python train.py --num_hidden_layers=10 --hidden_size=192 --n_experts=48 --experts_per_token=2 --d_expert=128 --d_shared_expert=128 --hidden_act="swiglu" --moe_layers=[1, 2, 3, 4, 5, 6, 7, 8, 9] --router_score="softmax" --normalize_top_k=false --routed_scale=10.7 --balance_loss=0.0128 --balance_bias=false --router_z_loss=0.0001 --init_std_router=0.00948 --lr_router=0.000382 --vocab_size=12325 --norm="layernorm" --norm_eps=1e-05 --tie_word_embeddings=true --optimizer="muon_variant" --learning_rate=0.00443 --beta1=0.95 --batch_tokens=[65536, 131072, 262144, 524288] --max_seq_len=2048 --train_tokens=795600000 --max_steps=4396 --dataset="wikipedia_en"
Below are experts of layer 6 (counted from 0) of a mixture-of-experts language model. Rows are named router (the router's row for the expert), gate (a neuron's input weights, with its number), up (a neuron's input weights, with its number), down (a neuron's output weights, with its number) and show model dimensions 0-191. Each number is 128 + 32 x the weight over its row's rms, rounded and kept within 0 to 255. Numbers have three digits each.
Before each expert's rows: a language model's description of what the expert responds to; "comes after" lists some tokens at least twice as common just before its tokens as in all text. This comes from a sample of Wikipedia text that the model never trained on. Tokens count by the router's weight.

# expert 23
Description: Table cell pipes
comes after: " ", " 0", "%", " 1", "0", ")"
router:164096163121066166082135091113131125077122170086133211140158113137098110105182147111110121093129178144144170090148126156172104132168178134103085089105134144180115118122105188149149127089146146104113131123138090172086151160184174145156088084104148144086135184141109105133124093199117083094105114059098125097087130188203149131109164107102106082113165099091181127076129161136104104062119158107117148138081040108135172106113111134118108163151188154126166129141095136145114095081131181088119120071079162110098101117162127180188151139126132155115124122102088168115153144151141079125
gate7:132123178193113068112089056139100125100164150142107142130077080141148095117140109150092154081146185180168130145150126173128179111137117108069113089138134111169055120093149148181122118145118132119101109122138091103094192135199121120091120118072127142123134147129071139158112144119127159127127112064111086089129125116123149151130157148079169096124112172140128156122107091116192110115161147135134109192101106102182126121185158143185128099133122110171161119050104177156073095134113154132118179134161149155080095077081132091102148104206084128065099146157145120183178190149148114089
up7:143096139127145135073081103182186098159154114180090212104128099142154119115084104129128119140117123119089121117102089132095101107205082107160157089099113112126111061083167151107095164163139091116132113129102122171092156149124114085160179122154158136120173180201140164094060183141151197094124080112087132099091120190084161086107139143097141099116149218113140145136138139156113099185123156156194104137118131103097114130172139152122077181130132144101102132075122155118064151125139113105093135127158162132122135117111149136082135062135112117153077188087112124129171158125104183186
down7:156125117095157154180061178155168091153163096104136106194154109183117167107102133114086116138114142104144119092113097103107170078165121090139127088157180092085165060151133094137082175141066116104138131175082113123149077095117149126132121164143133160207124181168110129150073137119085163116137114096105089147189109163114117151085136110123128123154145162165143118076105152109163129146068086139167120158141115132139098157217064085087114169120131110172126113150131178092073121119120047183102120170085135104148091128141136146094167167156163107132115118056164125185151138163152125135

# expert 1
Description: Auxiliary verbs, adverbs
comes after: ",", " it", " It", " which", " was", " is"
router:167113183110149193118147125154155080101120125105177136156136092162077098149144172145123109116178188110145160106139119116139120104158156144065120114192104171184108112075129170172158105089102158103087118107203112131080081123156190149153145097108167120131099136167144154155118117160185122081119107125070092103125158115154132058139179126145108111093152121117150132096086175131120153046150136169121113108118115087125184107094106139122144109196123107198160123181043130091137133134139138110095141092095133065093064152112109180121099100166099171115102139114106143080176157145183107111
gate5:114146125120123149196170116165080144120136135096108023126109128170141113140087171163129103076182143153150092137106085120196127187168138099105094116181160166206105067126085151155128140151104169147104108112138069117135093109151171138123122117167158127148133113183100122121121136116116149103126146128140086160093095088094070109117170111159064141154118099112158178179107104042178116098161109157178136165207101178171127102114149132065101162140134116131111074171107062104139140129097174111090126125128130106155111150104136086105128152133180094091155134156145111086149101130129052114
up5:081161152069140151116116154152071121127144087117118128156101146123171108140148141116108112126122142126113057141129112111163165126183143088158138054125122165215199115154056119128166130109148159132076139095173084138168133141128181161123141129195050152152117081131092099175141108094134127145126153115162112149150087141109088073122181103149105109154138137039112139122176117115197183155107107130135107150154123207120113129072125101118129167146130100131157120205072109142100208062129125090103119080154128088115114146133136119107161134189158065167124125124116081126134084106143092113
down5:142094137082061112132150164163165209200138165108118094148135109151133168167085101099164166145179082097148159161064106096138099150151150191135094108112104107105147080145121136144123136110099198132112171137135186088128113067132097118132148194171080168102164161079165092102127129128122094161107203128096123108183171146158139171113157119151113119139102124198171148027130137123136113119108107094114149122142154128140174113155117133124121098141096082047202133146131151113103115066129115091130104141097123145092139083117132136145089077171160164107105107112089144120094108187130084117

# expert 33
Description: Table and list closers
comes after: " ", ")", " =", "0", "%", "1"
router:155109156153126146111178120121144127084114146079136123167141147122105114079149172105107086135119147135118143116115110158180125107135135132129106111123156146175129077113120142157163131141153122095117106159161061124068146175069167158166089104092150144082105131151152147140103088147117084104124119103089143077090121151161197115138186138098097115144149081124177139050096179174145126056169144129124126101079063095121190131083169177130108166166135176145158117162044085166091115066136194084127173097065149102089118162159114193164162102104115124118147099114087170104140149184127075143
gate12:116163118108097125129176085129158097121096108169124127163069114158084137148131142106158084134145121143063136133115077121144174159172169180183067108123155191138089169108137118142137122118113137099138114119123060147087139082123149124143099122169178118118144137118132125104132076089154098174062192065074141132085092156089180161156164168129099148173198146141144142117103159141137089184093132144104055122165171155119144105110127108105131159070141124131150089097101164168114088150109175152165118159183104109139137147199115107131106139029142123103083117117092214118142093182145119134
up12:118116062074185108164115160108105143121072122119167170131118172088186125068097164088159134110184148081138186111134132097098174126107150102106168101100144155181096144083164133119107193053133173137145165140139156109164093109061073146155127111098117147134195076105097125158084115096131126093094131106181109126100123102130081151184181085158194145092071169122135158117139061156175119138181153147167093109078088122156149166169155089102136138149111157112137100159163118139101123164137107108143134137079135173090131098152087128126085094143128123141165162132111094098114182072162144126
down12:214120131128109172145123065129166113088126117125122101144118165102153132052159095108167077114099077125156175108131148123153122137134146164177091189055136148109187079110166108143145191112158109134113110155091109083083146177076128175139117154086108125095106100068115141094087171110171125121118104113143204119136130195117124166129177148117127076136101173158112148140105161117113110116091108139099090138145162158134212159204138113083086091178170090101178134143128111139136106105165171103107080153160125124137144133045124157125098098129133147088087124142117110112138081204154128128